From a checkpoint of a small mixture-of-experts model trained on Wikipedia.
Size: 9 layers, width 256, 113M parameters.
Experts: 128 experts in each of 8 layers, 192 ReLU neurons an expert, a sigmoid router, a shared expert of 192 neurons.
Training: a variant of Muon for the experts, 6061 steps.
Below are experts of layer 5 (counted from 0) of a mixture-of-experts language model. Rows are named router (the router's row for the expert), up (a neuron's input weights, with its number) and show model dimensions 0-255. Each number is 200 + 40 x the weight over its row's rms, rounded and kept within 0 to 999.
After each expert's rows: a language model's description of what the expert responds to; "comes after" lists some tokens at least twice as common just before its tokens as in all text. This comes from a sample of Wikipedia text that the model never trained on. Tokens count by the router's weight.

# expert 43
router,164,162,204,168,169,233,185,232,130,159,246,232,217,189,135,263,258,217,140,156,252,171,159,240,216,263,155,104,181,269,156,210,235,246,242,176,182,262,221,182,267,195,186,222,249,189,132,161,224,233,166,149,225,168,170,160,152,191,220,232,168,203,244,246,244,161,184,229,163,234,195,244,147,198,239,256,173,218,240,168,250,156,166,236,253,237,183,129,214,172,181,252,241,168,201,160,177,268,165,251,162,225,165,240,216,169,250,137,182,233,239,151,171,162,224,234,168,172,130,186,238,185,168,167,235,138,248,137,155,173,222,159,151,146,258,235,175,210,184,230,216,135,252,205,270,159,233,260,165,272,165,202,133,243,241,243,217,172,243,242,148,173,252,253,241,199,223,249,190,193,178,211,159,193,254,228,178,204,161,149,177,243,220,220,254,157,135,248,258,192,242,153,160,153,173,255,178,150,146,232,306,249,211,179,238,163,156,230,240,242,184,237,189,164,235,251,208,235,162,173,242,239,184,168,213,238,176,158,172,213,171,237,152,151,122,242,165,147,170,149,275,170,216,162,207,199,184,204,184,141,223,218,169,250,152,148
up2,201,236,253,216,252,264,177,234,244,183,197,194,171,215,200,233,217,194,215,168,202,181,200,209,198,185,211,62,154,175,228,247,194,171,249,147,214,203,178,181,254,183,293,189,188,182,140,205,186,193,231,175,213,210,162,185,300,251,261,225,199,215,217,199,238,206,193,243,187,204,237,207,219,168,167,207,253,165,198,208,188,180,172,230,180,207,240,154,192,185,203,175,137,248,208,138,182,264,156,201,221,267,104,173,197,138,210,217,213,163,183,218,142,165,99,188,152,191,223,279,214,170,188,166,237,238,220,194,213,228,155,227,210,223,162,220,232,283,220,290,184,201,207,215,221,134,174,227,156,185,172,209,250,196,191,285,207,199,187,252,222,182,194,271,311,240,154,203,152,214,252,178,146,189,241,179,188,214,206,180,202,267,194,209,151,112,199,219,167,299,243,226,147,257,184,196,246,160,200,212,216,214,214,197,198,115,194,224,171,168,238,140,144,167,195,202,181,208,138,194,213,212,153,185,195,257,244,65,188,76,132,218,192,220,212,251,140,200,217,220,134,187,243,201,242,140,250,159,143,176,131,258,143,258,257,168
up3,193,169,191,216,199,226,180,236,218,278,316,180,239,205,207,223,185,284,183,277,222,236,262,225,284,255,155,192,231,212,159,202,215,185,226,203,264,121,282,141,212,175,271,243,242,167,156,194,210,206,156,205,308,165,145,203,161,181,152,227,201,186,247,234,248,151,222,202,164,184,182,162,217,201,256,180,182,142,197,231,243,209,228,240,208,182,284,213,104,109,224,224,170,171,188,210,130,192,123,191,265,245,266,253,221,230,213,132,186,232,260,106,267,193,172,241,183,166,195,153,222,258,256,242,138,206,237,221,184,221,167,188,159,197,221,160,218,228,210,265,204,156,188,107,233,127,159,198,174,213,128,267,172,226,121,184,141,199,135,185,249,190,108,212,232,233,194,226,184,188,165,151,192,207,143,197,210,218,201,178,273,152,188,209,201,238,172,246,245,172,241,195,199,168,223,234,251,230,160,237,230,242,196,249,160,231,159,217,242,263,216,236,228,207,177,219,210,177,226,196,214,145,281,234,164,237,216,171,190,209,224,181,175,154,223,237,211,215,268,222,206,152,187,197,227,122,155,219,203,227,264,212,231,234,199,187
It responds to: Articles and auxiliaries. Determiners and auxiliaries (a, the, his, was, had) opening a noun phrase or predicate in biographical and event narratives.
comes after: "in ", "of ", "he ", "for ", "had ", "was "

# expert 27
router,159,182,115,211,200,146,193,270,135,195,205,198,231,134,198,240,180,208,238,324,167,150,105,237,296,147,164,202,183,177,219,224,237,203,189,179,237,233,245,194,201,248,155,227,171,248,160,212,183,256,160,218,202,187,156,224,216,249,239,215,164,256,199,265,224,260,196,231,180,293,200,204,212,195,205,161,158,194,186,266,207,155,83,220,232,280,257,235,213,149,245,249,177,186,280,185,207,168,145,201,170,265,215,165,181,155,264,175,219,254,194,221,189,176,246,138,176,166,161,244,250,172,169,255,243,233,235,160,160,213,173,180,216,247,262,244,97,211,178,233,257,236,233,187,201,176,198,212,223,213,147,255,224,224,208,209,194,160,214,245,201,180,168,252,261,161,190,213,205,181,204,173,188,118,232,270,222,218,142,140,229,226,200,190,276,327,212,246,229,171,215,196,211,190,130,199,199,136,172,265,146,202,221,221,236,218,142,207,285,137,193,188,241,205,167,217,135,230,186,189,164,205,243,178,209,196,232,171,233,229,166,254,178,164,236,167,163,227,159,177,239,159,219,179,213,276,230,233,177,218,173,123,227,193,239,176
up2,218,182,104,145,211,251,114,215,181,149,247,233,203,195,171,229,194,152,260,235,143,240,253,218,219,284,232,219,151,192,219,273,242,224,197,217,197,182,235,203,188,217,284,239,257,234,207,196,152,202,244,193,257,229,247,210,237,237,132,197,174,216,203,224,209,142,154,171,264,252,278,271,271,173,199,226,176,142,114,204,209,177,269,221,228,170,281,209,211,154,224,209,158,205,252,164,196,244,215,201,172,248,215,158,221,234,183,202,230,211,186,159,187,227,253,155,202,218,215,246,183,295,204,126,142,168,155,133,211,141,252,161,204,168,156,249,210,219,213,102,127,152,206,174,235,176,214,264,228,169,164,122,273,239,193,225,183,135,188,226,247,227,141,197,254,207,202,162,256,249,216,195,206,209,175,179,195,154,229,206,219,251,172,235,188,304,139,282,214,192,156,232,190,184,231,208,180,211,206,296,172,163,192,221,147,170,224,163,207,176,153,116,178,197,225,181,171,229,175,262,199,159,179,175,206,219,204,188,187,275,175,146,215,129,162,296,205,153,264,225,207,170,186,176,180,285,179,204,194,223,160,175,209,177,187,164
up3,213,128,229,248,177,188,240,270,240,167,144,206,144,202,205,234,266,185,211,219,225,185,197,212,279,164,108,130,229,179,216,149,193,181,208,161,256,161,202,226,163,176,161,225,238,186,123,245,132,154,187,205,194,171,204,176,168,150,210,202,194,210,128,190,168,125,186,187,205,252,293,220,290,137,218,286,167,110,151,248,225,152,223,191,206,88,196,177,224,138,185,165,141,192,209,165,216,95,247,248,175,208,207,198,220,205,156,184,200,208,185,262,213,192,243,228,211,201,197,242,223,158,205,151,156,209,198,146,235,163,216,255,247,191,161,226,237,168,165,209,244,194,223,248,187,140,234,172,233,258,195,273,209,218,223,147,249,200,188,264,186,215,233,200,237,158,177,227,121,220,211,204,224,205,261,154,245,224,146,224,154,236,198,155,128,176,185,223,251,149,291,72,205,177,159,157,165,203,272,253,146,181,228,203,240,166,179,208,201,261,155,177,239,205,176,235,247,184,196,188,208,209,172,123,235,224,190,184,268,193,147,197,201,203,182,226,236,257,155,159,222,171,115,232,245,182,196,181,154,233,205,253,166,202,124,224
It responds to: Infobox field labels. Field labels and their words in infobox lines, such as "Played for", "Born", "Died", "Sport", "Genus", "Preceded by".
comes after: "- ", "| ", "-", "No", "Full ", "st"

# expert 55
router,162,174,212,181,154,236,183,218,111,167,267,243,219,179,145,264,220,208,150,141,239,162,173,259,224,249,151,127,181,270,161,214,228,239,212,185,183,258,242,169,264,178,189,247,231,213,143,152,212,264,160,153,239,167,157,161,172,210,237,235,162,181,254,265,242,176,194,231,171,237,193,240,169,186,239,265,170,221,222,190,273,159,172,260,260,243,197,145,195,174,187,245,253,163,207,154,177,256,168,237,175,224,148,249,219,163,250,132,174,241,233,147,155,149,228,183,156,178,131,207,243,156,164,142,225,143,230,160,151,196,212,157,166,138,271,259,157,226,203,242,238,118,248,182,275,165,228,275,161,255,176,185,145,251,249,243,229,176,242,234,155,203,234,234,245,201,232,248,201,197,177,214,150,180,253,224,188,173,151,154,179,241,228,218,264,169,153,245,265,224,248,154,165,160,158,257,172,157,156,231,280,246,238,194,241,160,164,235,218,249,203,217,207,153,218,249,218,233,156,173,241,238,174,164,217,215,174,141,172,216,173,230,160,158,137,241,161,139,179,123,265,183,206,166,190,201,190,220,179,136,229,198,174,214,187,152
up3,183,168,177,183,168,211,168,207,187,224,179,143,216,253,201,190,227,162,239,239,214,221,220,250,264,164,126,242,269,226,171,255,209,142,271,196,203,177,169,180,188,245,218,261,202,252,290,214,179,197,121,170,281,152,220,167,155,143,125,154,201,204,181,171,210,189,255,271,187,159,156,174,263,196,242,217,207,141,184,157,161,245,209,151,166,224,181,138,207,270,182,266,169,188,217,181,240,215,194,168,239,211,197,213,231,239,231,230,186,199,122,180,148,179,227,164,147,168,215,152,135,140,240,142,233,167,261,224,210,213,228,197,199,230,182,194,304,186,162,232,90,188,211,243,221,147,156,201,248,184,94,178,124,259,203,192,99,170,195,174,205,232,255,182,221,207,164,217,240,188,302,130,211,190,232,240,185,288,214,238,157,199,170,209,231,216,214,242,222,200,258,169,228,153,205,179,191,206,174,218,195,140,184,170,182,228,220,219,159,166,178,163,197,171,201,224,206,298,236,215,206,168,230,218,314,156,187,235,244,162,185,216,230,181,241,259,178,129,221,178,257,222,219,131,171,262,198,206,197,162,211,202,269,186,125,122
up4,169,212,167,186,166,284,202,198,273,196,185,184,271,247,178,172,231,250,183,216,170,199,192,154,266,202,170,184,144,186,179,217,190,198,117,198,169,235,200,183,219,177,187,155,161,256,211,137,155,211,141,224,249,148,269,199,180,142,265,167,139,175,193,80,227,239,180,282,230,201,163,202,145,225,236,221,153,195,164,176,187,196,168,184,167,244,192,169,215,246,190,190,165,213,111,203,135,242,254,208,250,213,287,258,161,195,149,180,218,258,104,209,188,196,175,189,228,230,288,133,148,206,262,225,242,219,194,208,176,190,179,205,189,159,201,207,240,159,181,239,297,140,167,246,210,125,200,230,221,159,202,188,235,220,196,230,136,281,221,243,178,206,212,176,191,215,266,196,126,178,159,160,207,230,234,195,162,207,125,141,229,211,215,172,255,182,244,271,161,195,246,211,145,143,140,297,242,269,171,173,254,239,195,194,229,212,181,274,191,150,248,200,159,56,233,176,197,149,196,224,192,185,174,198,161,193,170,207,206,224,186,200,164,204,193,206,152,154,172,255,215,133,126,208,148,235,222,223,180,255,217,184,218,198,252,188
It responds to: Year prefixes, occupation nouns. Century prefixes of years (201, 199, 198) in dates, occupation nouns (politician, author, writer), and of after part.
comes after: ",", "–", "in ", "of ", "In ", "-"

# expert 63
router,156,161,217,169,161,229,182,233,139,166,261,227,221,181,147,251,223,198,136,171,245,164,164,250,227,267,161,116,208,263,169,228,240,233,216,192,199,256,237,184,247,181,186,245,231,162,123,175,237,209,159,143,239,174,171,153,152,193,226,259,165,183,234,264,242,177,191,233,158,220,187,245,154,208,232,243,175,230,230,180,245,162,162,253,260,241,193,142,192,197,176,254,247,181,191,161,179,274,168,246,191,215,154,248,213,169,237,133,166,238,237,152,165,143,229,229,173,178,124,189,241,152,157,131,240,150,219,148,155,159,220,147,134,168,270,247,173,218,191,226,199,118,242,181,279,166,235,273,165,264,163,212,148,260,237,248,207,176,236,242,148,208,219,243,238,209,201,255,189,192,210,222,143,190,244,232,169,190,167,155,167,247,219,241,261,144,142,244,241,198,251,144,171,165,173,249,181,151,145,242,316,236,256,170,192,166,149,240,237,240,207,229,186,160,230,245,228,235,155,160,248,244,182,168,219,234,164,166,179,205,173,238,163,152,135,243,140,151,180,160,261,186,201,165,178,193,187,224,185,142,216,214,173,263,165,160
up1,202,155,151,220,141,182,198,231,186,218,229,248,219,214,212,210,219,203,269,182,225,165,225,229,190,194,250,187,230,161,180,160,186,200,175,164,298,203,177,191,179,138,262,202,220,256,251,177,269,199,240,207,277,306,238,248,174,203,173,238,170,164,100,250,190,175,201,238,213,197,173,218,204,142,215,149,224,249,102,236,248,201,217,270,196,191,151,161,193,161,180,234,185,198,247,145,243,240,276,141,179,214,216,197,197,162,206,184,181,262,85,259,201,191,220,204,238,120,156,248,251,254,141,173,183,221,227,233,168,235,239,159,179,222,160,176,217,189,250,240,277,194,236,255,183,171,193,266,189,321,119,176,146,176,276,163,255,240,212,224,181,236,281,249,191,193,97,184,161,254,194,233,168,156,203,259,207,244,130,164,204,243,222,212,192,200,196,239,165,190,138,156,202,208,179,230,233,211,237,228,257,263,184,227,179,178,202,271,200,252,222,167,161,153,226,138,216,184,187,202,186,226,171,170,188,164,188,194,198,206,234,254,244,182,143,236,170,152,200,173,208,209,143,156,163,251,182,147,179,222,202,241,137,217,149,99
up2,219,166,214,147,227,183,168,202,160,171,222,271,243,136,204,162,243,189,197,233,194,218,203,183,149,172,186,131,117,181,167,179,243,237,212,206,237,206,172,225,155,177,205,205,204,176,245,199,229,207,248,181,246,285,88,188,180,281,192,178,212,293,209,208,204,226,251,230,144,168,225,230,264,180,191,297,154,200,196,239,166,175,170,244,266,182,191,184,234,203,169,242,226,209,171,206,141,199,235,248,220,260,205,181,200,179,208,211,185,237,147,236,110,134,218,227,209,225,183,149,243,186,198,154,100,150,213,236,202,142,263,166,264,153,191,250,190,145,225,277,204,186,216,156,201,171,193,226,227,203,131,168,207,214,259,186,192,201,171,191,209,151,161,262,293,256,147,284,221,209,278,222,171,141,160,201,150,178,124,183,235,228,261,196,252,207,234,189,193,173,164,137,155,155,168,191,219,213,194,232,177,246,254,259,235,292,115,173,167,258,189,172,245,237,200,142,319,153,170,124,200,213,234,213,202,204,200,223,207,187,197,191,213,178,167,157,204,147,250,150,243,236,216,225,135,188,129,229,193,227,234,269,209,176,231,148
It responds to: Sentence ends, institutions. Sentence-final periods and "the" before institution names like Senate or Council, in election and government text, plus "U.S." pieces.
comes after: "in ", "the ", ".", "In ", "at ", "'"

# expert 51
router,158,171,201,179,159,242,162,214,141,155,230,208,195,183,148,278,215,213,148,178,240,201,181,255,209,277,162,127,190,243,168,212,228,250,238,188,196,243,241,198,247,168,188,242,221,165,127,175,246,247,197,163,243,170,167,149,160,207,219,238,155,193,258,280,256,184,208,227,160,220,218,228,158,208,226,266,154,258,241,165,249,154,158,241,244,232,185,154,199,219,185,246,246,130,191,155,178,270,168,234,197,221,202,240,228,163,252,150,185,235,235,147,181,143,226,206,175,158,113,196,238,190,162,163,225,138,222,173,133,185,241,167,146,153,250,295,178,244,186,235,191,109,242,235,282,160,234,272,160,261,162,190,165,242,241,254,213,165,233,234,158,202,234,250,247,201,208,248,171,175,173,212,148,191,264,233,169,224,169,147,165,246,220,219,232,154,126,249,245,183,232,153,167,153,179,250,186,160,152,246,272,233,185,196,201,154,160,233,249,261,206,235,214,171,229,243,199,243,162,146,252,240,162,175,224,229,189,120,174,211,181,235,171,155,103,239,163,140,177,119,233,174,206,171,195,166,198,238,184,157,221,232,169,259,181,147
up0,187,213,240,141,147,248,207,190,226,140,193,192,291,112,178,219,140,169,175,132,136,230,215,212,208,194,181,219,197,208,225,199,199,162,212,242,233,232,241,136,234,225,198,160,239,213,182,212,251,244,174,212,277,181,121,219,159,215,269,223,191,245,220,227,249,215,133,183,297,232,209,195,154,141,166,263,173,234,239,129,210,81,152,214,216,195,206,133,178,213,242,295,278,178,164,129,190,156,221,199,137,164,216,141,178,174,212,189,151,191,287,177,226,205,259,239,165,174,185,149,257,176,224,226,212,235,190,196,177,214,205,210,205,214,186,274,210,201,228,239,175,221,223,257,219,157,149,165,142,176,118,141,176,230,233,178,199,222,231,164,208,115,194,211,280,196,241,166,234,178,252,192,171,157,102,218,251,225,175,231,217,189,225,169,102,210,112,163,158,245,202,213,237,173,150,186,209,148,193,210,216,260,314,140,193,151,203,145,240,200,253,186,202,134,242,166,142,154,150,152,256,266,197,210,202,193,209,246,206,200,225,205,206,166,185,181,210,136,246,226,193,196,230,294,163,202,213,210,198,203,214,217,224,188,175,184
up1,232,190,172,201,260,139,210,222,240,249,159,243,237,199,188,213,193,168,169,215,199,270,158,182,189,223,214,256,163,234,279,169,217,181,241,165,189,211,174,166,212,146,257,197,242,190,216,127,191,192,131,190,270,241,172,212,261,185,290,175,178,120,192,198,275,252,188,154,201,217,263,225,166,133,168,285,77,147,200,186,230,159,211,242,211,240,194,215,200,249,215,186,235,274,88,218,246,193,166,155,159,239,230,142,235,154,215,223,219,283,122,254,153,237,224,223,133,244,186,202,197,194,260,182,157,213,202,206,196,261,177,192,182,99,228,211,196,206,186,261,221,187,232,184,172,243,214,229,206,191,172,141,241,161,201,282,209,206,242,187,197,233,216,208,213,275,187,155,204,243,189,157,142,224,225,202,187,204,175,179,188,247,229,186,245,193,242,213,200,141,155,197,249,145,143,211,182,251,180,190,213,173,224,207,239,207,248,157,210,239,228,165,196,175,255,156,183,161,243,201,209,266,169,182,215,205,240,142,284,201,187,184,227,282,171,260,100,228,222,150,250,121,264,115,201,199,223,174,131,232,195,247,112,160,185,199
It responds to: Modifiers and word endings. Adjectives and noun modifiers like Green, Republican, fifth, upper, economic, plus word endings like review-ing and manage-ment.
comes after: "the ", "(", ". ", ",", "; ", "not "

# expert 34
router,165,158,201,163,147,211,149,228,152,166,251,239,220,188,146,261,222,226,149,162,235,181,164,265,189,248,160,127,199,250,161,216,229,252,198,173,180,257,242,198,234,165,187,246,260,179,137,177,217,229,179,144,238,176,178,155,163,210,239,235,157,194,260,240,240,192,192,223,161,227,189,232,162,193,233,232,154,237,222,173,260,159,163,260,261,244,184,144,186,191,167,245,239,180,192,163,161,283,166,243,185,229,193,240,228,160,244,148,172,244,235,142,181,152,227,215,167,162,117,226,229,178,159,147,237,157,249,185,150,180,223,135,144,158,262,259,167,210,201,233,234,114,243,199,287,166,244,268,158,280,171,183,136,235,243,241,206,171,244,238,162,199,226,233,233,204,225,235,182,189,173,224,147,202,267,235,177,202,159,143,183,241,232,232,261,144,154,241,240,189,255,146,176,152,168,252,176,154,146,236,298,242,216,195,200,163,145,229,238,269,167,226,193,152,232,246,212,238,172,159,241,245,182,154,243,223,165,136,182,224,175,237,171,150,128,245,149,140,182,142,267,186,217,176,189,179,193,228,185,136,222,248,164,243,170,145
up1,182,271,181,180,194,215,224,201,209,192,188,134,140,212,237,232,277,209,183,121,297,231,269,220,177,191,168,209,197,208,116,176,226,255,132,226,214,176,194,221,209,202,235,195,228,212,224,227,195,198,228,178,294,116,210,249,147,114,185,192,200,207,212,273,280,205,228,257,165,207,211,201,251,156,225,180,191,218,165,194,277,125,180,256,166,286,239,148,214,247,218,254,264,172,241,215,171,267,185,181,148,270,189,261,253,174,231,163,207,209,246,162,188,247,186,200,162,196,236,247,183,210,212,259,228,185,203,204,120,129,203,162,199,255,146,182,224,220,222,132,205,182,183,223,176,177,211,229,189,183,149,166,246,216,231,235,218,212,224,207,182,191,192,236,167,154,183,193,187,105,167,275,231,150,202,236,177,208,141,190,177,233,270,228,188,214,203,203,204,260,185,252,277,179,214,229,140,177,135,188,264,215,155,245,268,222,167,182,162,221,155,224,144,149,207,220,211,239,256,250,181,240,138,273,232,228,202,271,290,171,233,250,219,134,159,180,174,146,194,248,292,223,202,146,194,283,233,184,162,167,229,156,260,166,212,233
up2,187,218,145,226,153,188,214,232,123,236,192,165,216,206,214,165,194,280,269,198,278,222,243,173,182,204,236,184,210,179,212,212,169,202,217,111,167,197,177,180,199,180,187,204,289,243,219,185,166,209,165,189,244,226,213,253,198,236,195,220,175,168,203,188,177,226,172,223,213,90,200,221,93,226,243,216,185,220,177,174,260,158,191,244,214,209,196,175,233,162,186,238,277,152,180,178,174,203,168,194,233,263,281,176,242,129,193,210,160,306,222,179,180,204,220,210,121,204,259,133,211,188,150,188,254,199,183,228,186,155,231,242,242,267,175,166,235,229,125,137,180,163,254,193,231,162,217,199,195,205,222,251,202,235,133,187,141,116,160,200,122,176,197,186,182,191,210,150,127,129,211,184,127,167,86,224,178,181,137,204,183,161,275,157,225,195,207,279,246,219,174,204,176,132,135,218,202,160,215,187,168,156,174,228,219,159,169,295,232,164,171,148,146,241,239,244,136,164,174,89,163,197,193,177,215,300,175,213,184,178,208,213,223,250,153,168,208,127,187,208,194,199,231,129,174,201,181,209,129,210,177,255,181,191,193,135
It responds to: Clause-linking words in narrative. Commas, of, the, and clause openers like Although in biographical or historical prose, e.g. backing of the, retinue of, team, Cincinnati.
comes after: "|", ", ", "According ", ")", "well ", "/ "

# expert 22
router,186,118,125,163,140,190,146,202,218,207,272,242,184,228,248,214,142,167,150,182,189,168,169,258,195,171,124,216,149,211,163,162,229,126,144,214,226,196,171,218,200,175,202,202,239,239,179,204,148,198,220,284,211,92,223,167,233,186,259,241,127,205,151,226,188,156,176,239,139,257,157,180,215,161,214,173,264,162,199,224,221,186,220,231,234,272,178,243,231,140,187,186,177,222,236,218,129,180,170,225,282,204,220,237,178,146,268,292,223,230,183,211,242,192,201,170,166,221,234,177,233,183,219,190,170,248,195,163,219,168,232,224,259,140,241,255,185,153,209,225,210,250,247,171,205,179,280,176,176,203,135,143,185,180,259,250,117,217,224,208,152,312,192,261,199,131,273,199,195,201,209,200,105,193,171,178,211,197,183,177,209,278,249,232,188,241,239,270,186,183,182,169,199,154,156,284,203,249,206,205,94,186,132,252,211,188,220,205,185,215,228,164,207,226,227,212,219,255,136,187,184,192,187,188,179,197,274,201,234,158,230,256,169,133,221,251,179,187,144,185,166,207,124,159,192,216,193,284,226,189,241,228,162,199,129,151
up2,174,140,167,157,274,191,217,179,237,190,232,198,228,217,231,195,233,170,248,217,185,167,197,189,297,224,237,251,189,225,208,192,214,175,257,184,230,211,134,197,187,313,160,211,253,216,189,234,173,212,183,186,209,162,245,292,224,163,153,209,197,174,216,217,205,165,166,220,137,205,176,201,198,178,179,195,104,178,240,151,248,181,228,269,233,218,142,205,173,256,235,186,203,148,88,209,206,162,226,220,280,200,231,217,229,198,254,183,275,224,153,178,238,193,208,185,270,204,286,180,216,152,158,135,184,250,120,256,200,165,212,191,238,219,274,297,132,199,257,231,220,235,123,202,210,237,179,203,189,231,189,225,204,172,185,265,206,239,162,201,229,187,295,187,167,142,256,100,164,148,203,210,247,173,224,259,258,94,172,148,198,260,186,236,152,207,234,209,238,178,257,180,237,199,227,225,202,256,175,193,200,238,147,149,164,127,200,274,207,132,175,167,182,215,192,284,218,191,160,130,230,220,233,192,225,180,188,100,179,202,192,197,222,152,170,186,226,157,217,248,166,212,172,190,229,144,181,244,210,106,232,210,228,156,205,216
up3,184,195,143,169,219,199,209,177,178,206,234,247,141,250,204,110,190,171,253,237,170,207,275,193,248,220,198,199,240,116,178,216,198,184,213,241,303,171,300,233,184,217,250,211,231,169,184,258,187,168,228,176,200,198,242,252,116,236,171,265,198,156,174,135,255,180,206,198,170,269,206,153,171,198,164,190,111,136,228,226,208,112,236,186,161,158,185,156,229,197,213,134,132,210,260,188,220,123,205,248,275,207,177,184,200,221,244,140,234,148,236,209,186,315,243,126,166,302,203,200,225,213,132,161,168,222,187,229,214,255,156,188,204,160,193,220,193,221,209,209,195,224,236,221,245,188,178,153,273,169,172,236,172,239,194,214,201,166,181,161,254,201,193,207,220,171,163,135,215,187,195,217,168,216,159,196,241,212,210,130,140,191,182,219,223,246,205,231,186,185,169,178,205,259,238,188,140,112,162,197,225,110,195,177,311,208,240,159,149,189,175,210,191,208,128,196,186,142,197,163,229,210,181,207,120,153,157,250,203,255,213,263,137,207,142,215,131,181,230,191,252,242,157,190,177,139,233,174,210,226,241,192,188,190,93,225
It responds to: Section headings and breaks. Paragraph breaks and the first word of Wikipedia section headings after ==, such as Honours, Gallery, Career, See also, Total votes.
comes after: ".", "==", "\n", "|", "== ", "==="